config.toml
n_experts = 32
normalize_top_k = true
routed_scale = 2.0
groups_per_token = 2
norm = "layernorm"
rope_theta = 10000.0
tie_word_embeddings = false
init_std_down = 0.0
learning_rate = 0.00125
beta1 = 0.95
beta2 = 0.95
weight_decay = 0.27
warmup_steps = 334
schedule = "wsd"
decay_shape = "sqrt"
Below are experts of layer 8 (counted from 0) of a mixture-of-experts language model. Rows are named router (the router's row for the expert), up (a neuron's input weights, with its number) and show model dimensions 120-159. Each number is 128 + 24 x the weight over its row's rms, rounded and kept within 0 to 255. Numbers have three digits each.
After each expert's rows: "comes after" lists some tokens at least twice as common just before its tokens as in all text. This comes from a sample of Wikipedia text that the model never trained on. Tokens count by the router's weight.

# expert 24
router:150130136136129139184131133130095184132102147105090141125112131141111106156137122162129059136136113128159103133137179153
up0:162118139143137130115156099124139160156114112158119125090150138108162151136128096110114147107131125121114159101153109096
up1:082124130101137117119170151121121128134135108127094139104127141145140121130109107131114114113155133137129125194169136094
up2:084152151150157143116167105119151139130150123116108184117077131167129171119145133111136123143130135130144090070089150128
up3:157143154170151155140125133179118148135107146175168193143083136106115117129146136143110151110106086109127133138100118143
up4:131154118111126133092094102147131113115106150112097105112102147157178099156139099115141068117049083116120145114101142135
up5:102113149115138134136119169132107115180144163077118102125066112157142120095151126105120155134133090091123130093159145147
up6:125118131109140157108122135118103116137105121158105116154118157114152136145147114107156094142172144121183138118125123141
up7:104127130124082137130179141127113116127128156117081140101131103134122127114124164150148149106135141130129112156114115181
up8:208109096146145193125097140112156154140117112130148105097075137118116116139145149127119111124095117111103114130123110096
up9:107154152139135143139119110116125150095115146111116082127108129089162144166129139131155150118156146118125129112192122160
comes after: "-", "\n", "|", "\n\n", " |\n", "S"

# expert 28
router:127161108128118151183194119115130109133161184181123122160162122126136113115151151145119119082117149150142131079148191133
up0:145110141120131166092186123139105123115131119122151163118114162135168102127168126164106112120111127111144114069130125181
up1:159120132135156130089167105128144125126074162101134096132066112122162127119116096134132145125147132152143150125120113146
up2:112143116148084126134130190148111104129117121140119155150093128160103087087132105158123073168131137086123079116145148048
up3:182127131137110140130124141134123133119163161112144131158168108098098106175099118105124118116084134134121160104129093106
up4:153146149149112143059096085123157158127124181126129145124140095133157131094128150116139127121123143107155143148095118120
up5:114109132209113109101172189144148182110073143126102165111135091126121141135130129138136114113136127150109083142129131171
up6:106132124164157201131156146114118151085078135128107128058106137128115117101109077128120105140131122123136090129159098123
up7:107124141167111167115140136133125187167093094117121138133141082119143094143179132151145130144109140103177078140091136125
up8:152137135114087136135159155132150097100146136136115148126141079170123137143161180129171101141150135153098145110114136132
up9:124146167105123123128129109128130117099159086155108135128112171140132141106122163100115142141129125098140122143137107119
comes after: " C", " P", " E", " c", "C", "E"

# expert 2
router:121136132102124140113144113144129090184129112108140068156125110172151143120161158104137125145156110137159151140112199109
up0:165127136128120136108108124146100127200063122086110117114120165130147140104136152124162143117086144146095163158083145092
up1:136104119148120131137108138151093122111110132109127116120133130126181146106139116078126135138086133141159127155120131183
up2:143066100148104122141148154129103102153130123156165125102108139120125137129106154097122115161152090103161142137127119078
up3:113093129094154102111163158137112073149121161146124118153157116095155136113129142146121138106117131119145111150133141153
up4:122075172154150140122156067179127131118123094092139162084133100147176123145176116139111097126149130121152137116133123163
up5:130120139162111128137111141149117140131135150109158116137068153136109154142169159120143142115112106128171113130102140130
up6:142155122127098111095136146095092124117114085139119132149131126129137152132078121138151085151106165106094114151086119105
up7:104113152119109149130131123117122134132140152166123134130093180138141124141181125108130155154139142139137152101113145128
up8:172169153124146095092081149098129156129127143122109107111117236144133134121107099110095146137113105135138131128127099126
up9:147150159095143119107152186150111139145140104120120153115104072131132113118176178144119137170153176084162119097102121143
comes after: " B", " W", " T", " H", " R", " D"

# expert 31
router:116138082143111136122119161191099128123133094127136135091092126147114115117194096152112137125120134099143120136139100110
up0:130137144119115117104098092105135094132149111140102103137059117086140104139138129147130091135111146127118115173137108135
up1:127106168187085143124105151115111131132100071136161099112095133145102142093130109132103134084133139122094087153094111123
up2:175137146133138136161129131140123120144158093066065153137186121110174079118145143112102130098122133084141130110158118092
up3:106114141150119154116135131121076138110172123123157138134159118159116147144099106145117132124118108124146096176130149104
up4:138111114118104142137121135150143144149113151069166127189182115109158108141096070103102133159129134100138082166098118124
up5:134103096122100161154151130134147085119134100109116160109123122088149083119103131078118175106123120100125134135106106117
up6:114134132126110129106121139122131115101141152131124099094144118140159119092068123139123153125111131126137144144151136157
up7:144197113118109145180106131155108081131124148166139152119044142176078095114141113143139149130107142119147083111155136162
up8:136064154179124186124110094151139154098150136132157132128112111097091136098150118111108128148110092159121075114140113116
up9:148135115119130160137121159110085120135118071171133098163157137138154059129073114143115153132116119158125088122132140133
comes after: " |", "1", "°", "′", "2", "3"

# expert 16
router:111160095140111105120108142132123114114111070119127100078126083133139116096112107156136109151156117130114140132133109083
up0:125066134126121158066089084121127120120119099095074127119119138123136148106106113116132139128105104134106125108126132123
up1:165130156162126121121112121078155148160094130146116152093081103135108108163111134111118126154114102093169105157073114141
up2:166106141124111111126149145148128127165124156092097162121129166125157094156078096065091118133118103145129120130113149152
up3:145148170125117106143110102115125174135143107116113124127079129092107147098129081081170194109158142087161110177187120173
up4:140124150179143133138146180141140120114135140120141170100129177148125126137128145126109133106123096113137143122132108113
up5:170123097155138128142124143118079166120146163105111157170117161124119118163153160109125129091131061121132123124088122127
up6:115140115140148152147144148113119091160123162105122138155074095152130084116145106189150148131106142128102141143147131193
up7:133127152126099110127112139111094104135137137131084162084139137151136110106132141095154127138146198154129102124123138116
up8:120147117122138116117128149139197173143139119105143143099131140098112099118128129114105137145130170110133116134097104090
up9:156105119136150116122140141125123088188097119100150150099135142101132116151144122116168096167166121073141155123077124125
comes after: " |", " /", " (", ":", "u", ";"

# expert 0
router:130136172125176111164123106132110162121090102086094168127138133131136141142094101133147141145124107099120108139107104152
up0:145106162170128125137138140149149124144173169141123118127109121142125145104123130108112084153094134170129120075155144143
up1:110119124113120118156169137151149127092129157103126138181094081109100127120138145138149110108132175116105134157131105166
up2:156140102111136154138174149125129112137128131105150148138143147169125151123138115132149110109111175133156139083106156089
up3:154147136128089110131145147140095138112116169125117088095095127112130106144129095165100109100133096103159085160115104143
up4:123103154139120125132102174079115103113102101121152121119113128154110159122133179120136108119105127102161154135088128169
up5:162126109130088165146162092141156140171151132170138143127129120153139116074152117136110119107115129110162094104100140117
up6:140111194140115162168168098185126104164121185117115163129131109134079080081105129138125121132156114113139080207118123142
up7:144152118126126131120106136122121093125134118111166127124131146140133145088135118160145101127105135065118153131146142107
up8:159103106108123134127163131108139080116145152141088145112153134129152136140142131134144142092126153135124130160082124210
up9:126089135128115121140136121145108103122112118058109152085125119115094135120078127152157093140092126092163113143209114139
comes after: " ", "201", "200", "199", "202", "."

# expert 17
router:160122134157099102168125168098134144111121126131081139117137136166111148132121147112179118144127125118160114134160108144
up0:126130104155162155155080175141128130131115130152143181113111125127127090115127106125144114114142114100143077147098141117
up1:105132079141137107100100144110106109153150130133161092120097106135142151152152128116187089093097096143147105161094140126
up2:087131168129153108119132105133084138140119105123152129131161118148105117156123097120128180114101109119153129132117118161
up3:190094149103135117133101121133098122128153113104144177165099124155125130126123144127111113121145122128119135145126166179
up4:146158125138102150082135197151129144130127120113178148082134173112137113128218128122130136150128174115141113143138147128
up5:134151132111158154071172133152120124115117133103157129103118109114097180085171095140134101124102125083109085150134109158
up6:128119095146144132115128151157154158190147142093060188145131161099087182134106193085101141067127146151095101136104149091
up7:110142158148089116093108104133117161129116089129126143191145136123136172179135139125135095128092117114085151119109075062
up8:154129107122100118118184113121152148097124136130112116160143156130183089176163077111102159143137099160090188127068122165
up9:195129131120110137146157119125121138148151147137139161157096126122149098102114147109113137095122134123140123123093135096
comes after: " of", " in", " to", " for", " with", " as"

# expert 12
router:127124131129089121114123136170113127168121131144145157080148125126147165122126116117152127094138103143110149119156106110
up0:132142143095135148124111147120147109169123097141127081127111121143163111176100139103153105105100183135153130168121117111
up1:127120128174121139112138150083104115131117107153159156145121110099142135115105131091145112110107157085135121168106109146
up2:143126100119106155146135134087116086110151143066121129124114131126141176184139137130132131087129135143124142152097181132
up3:113147149147119097137130208125072133146134151130150153099113150117172130100099116135099121122080145083160108119163088135
up4:127121143125108117106139140125149141174131127150055166178157168156179126150117114104086119112128105133139119105117108130
up5:138118162150127135167107166119113104170124089197111169076146146161135104116163148099105141128079133087142078160164157132
up6:106117122152120141096110132156154122121167113068110143157112109127125136159129085131102107109122097075132140138106146133
up7:141153124125151158127097140143129137165135141111101160116154148090130098173082136151111123130116143146149097166102127122
up8:135130148171146132111134127111122122147151051117128116158103115109138125145114113107088096116170156147103127134112135095
up9:157129138148144163144088155127107086127111123095080118108096138160105123117164134129127136095134129120112092108104094151
comes after: " |", " ", ";", "\n", "0", " N"

# expert 30
router:103140131143120125145129134136144101097118146158066127146142160154130140103119173158142169143118123116140153134094119152
up0:129128116121174169101146140109096104122128125108117094099131178136127101172110102107085108145103110110134083115147144138
up1:130140146086132105142101119067144112143144128123135143132110116147123108080165128109139154168125133142104120103095127151
up2:138174127187113155126106120114092121096116152122107114147156178097134132102126142105106136130132156150155132142139096118
up3:163132166160140102109128133102145126167124120147142125152126161081108124106148113112153138128122145113108105103160135131
up4:123103152146115115131107118075105140124121150093088128169114135132070138145138113139120099114129133142134142156117158197
up5:110101114114137109119186129110143109152122109139088139154129161111055129173162161108123126117110164084103123147104143113
up6:100142117126118138124128142077116185128144133126132092119164141141106128150126104148151124131116138124154137132111167126
up7:137140132104146130100100182119169113082185163146109152114116080092069129113118087146160125136086143094108133132137155093
up8:169115110152134153131164117166123135115130141094133133072143150103109159096135136140135094111096157085128089084110149151
up9:143108153124126168095115156134114167103124138122144108139130182146118151136150124114030175132093147047106114080113112119
comes after: "|", " ", ",", " in", " October", " January"

# expert 19
router:157173136133092092165120139148125114141126118148146132152075143138118152136126120117166117110155109159136134126126116128
up0:135111101105092088106119129121126123152128114147115120122142185112141077109126084108150161095122159126140121152132111135
up1:157147076141149126114113156100098154107102139121129157151085112145134142143119157118112141117109129105151138128129134123
up2:151124115113078101140107130112104117138098159169136139163117094115140135106138119122131125133134109127161133107115076110
up3:126123110145122111124164089109059159126082169151076131102112152157136107096138108129103136121113135116126131134097109142
up4:165132128130164131127180119131110136118120102112128135113102166137150107103104111095115115112126137125081126096111124160
up5:176138132121115165134119117126084137108100123113098112097155120151092132097140100124144123157132131113113093155122149161
up6:111130140139113161148130168113091076148135109145136132123105140119146114121129113103155127147111127143121128164113168116
up7:154111130076129111126094162162102096137133130115146171119146133062153134075087123104143106166092141142139106112116131146
up8:169106161135129123131142178142107103140147155130131140145058127146127128128171152071096149085099142109114115099141103159
up9:108101170169138156153138101101127174207119092097118099107145124122129108148134153102119137145112140115176110149120174102
comes after: " K", " S", " G", " A", " Z", " T"

# expert 7
router:145125125153149162146131153123117162146136141104180148076111132137123121135100129141131120166143155061112060135124115112
up0:133096119150099136107129146121114119150173135106118113132108119166157106116118151166123109160107112150184127156078153106
up1:145110137162125155110113096175094127155100154180159117126075126154144159143131113121150102128114146114152122131115119133
up2:128097143113062126093186099150125119161150127125098135147111128149142068123108153092136116102089118141076116121153169144
up3:134159120150112189159128107120113164135156134113127094128101149120118117127107125122105103071101158096161108155123130128
up4:106088152116110162105100148142121171144104165109161144174147132122154112131140087145098162122155125121182135124161093138
up5:145130173142125116102085126141151090144115148130168157147127114118133083159100095120138097150088083124174106181074110122
up6:089118083125102142097186104106096122143110110084111158088161124095073151124147124118133127154137162125127076127087131115
up7:126133142148120142109127119127152120133111114122121114115100111097122144075100118118106148127095139103114100148137144154
up8:100145135145137166099114130140115071143096148170145151113142168174077113104135128134116112122159149108138117132134158113
up9:121109153170095175148143135102121111146157122136130178119130143137098077121147136120169110156092152116139097152134177148
comes after: " the", " a", " l", " in", " d", " and"

# expert 22
router:097114149082088111117141113086147207131121118139143103126121087147143149143134110103109176122136141118081164107107144160
up0:125146111116112140090111183140149119133170115086121115139130105117110118159125040122126123127160097147126121134136141094
up1:123115164154127157125114109114116132124147138106068121121125098136174080115163098137095141141113130178117150112137128129
up2:143102165151140153125137132117100101101138131155122127150158141171126123114123130147095145087116063117149101128119108135
up3:170144136129148146118100138082121156156172125102096139151104108172089123120082142091129119105099118137158156120116142123
up4:122132145146136183096147135159164122137129162097132115127088133125109110078125135156116159102084115103157112131129094126
up5:133136176158119118158090147135147128153128135168133137125114139117115110120089185143158127144143116104158135099143157064
up6:165169120139133138157132116158077126132096109081113151125128115163132114105152092172129107108109150096137127119127088158
up7:112128128125133160123121131137143129132119114151150126137101122115138103124065144109141141127159127126106135140128139100
up8:177135106119109125140108161109132161155142198142112120113127126120125148125099134129095114149137136076144135134073156189
up9:163110154130156106084054143152082125162159124088163098129100142163120143099118133131116129129133116127137088181146140138
comes after: " |\n", "\n", ")", ")\n", "1", "3"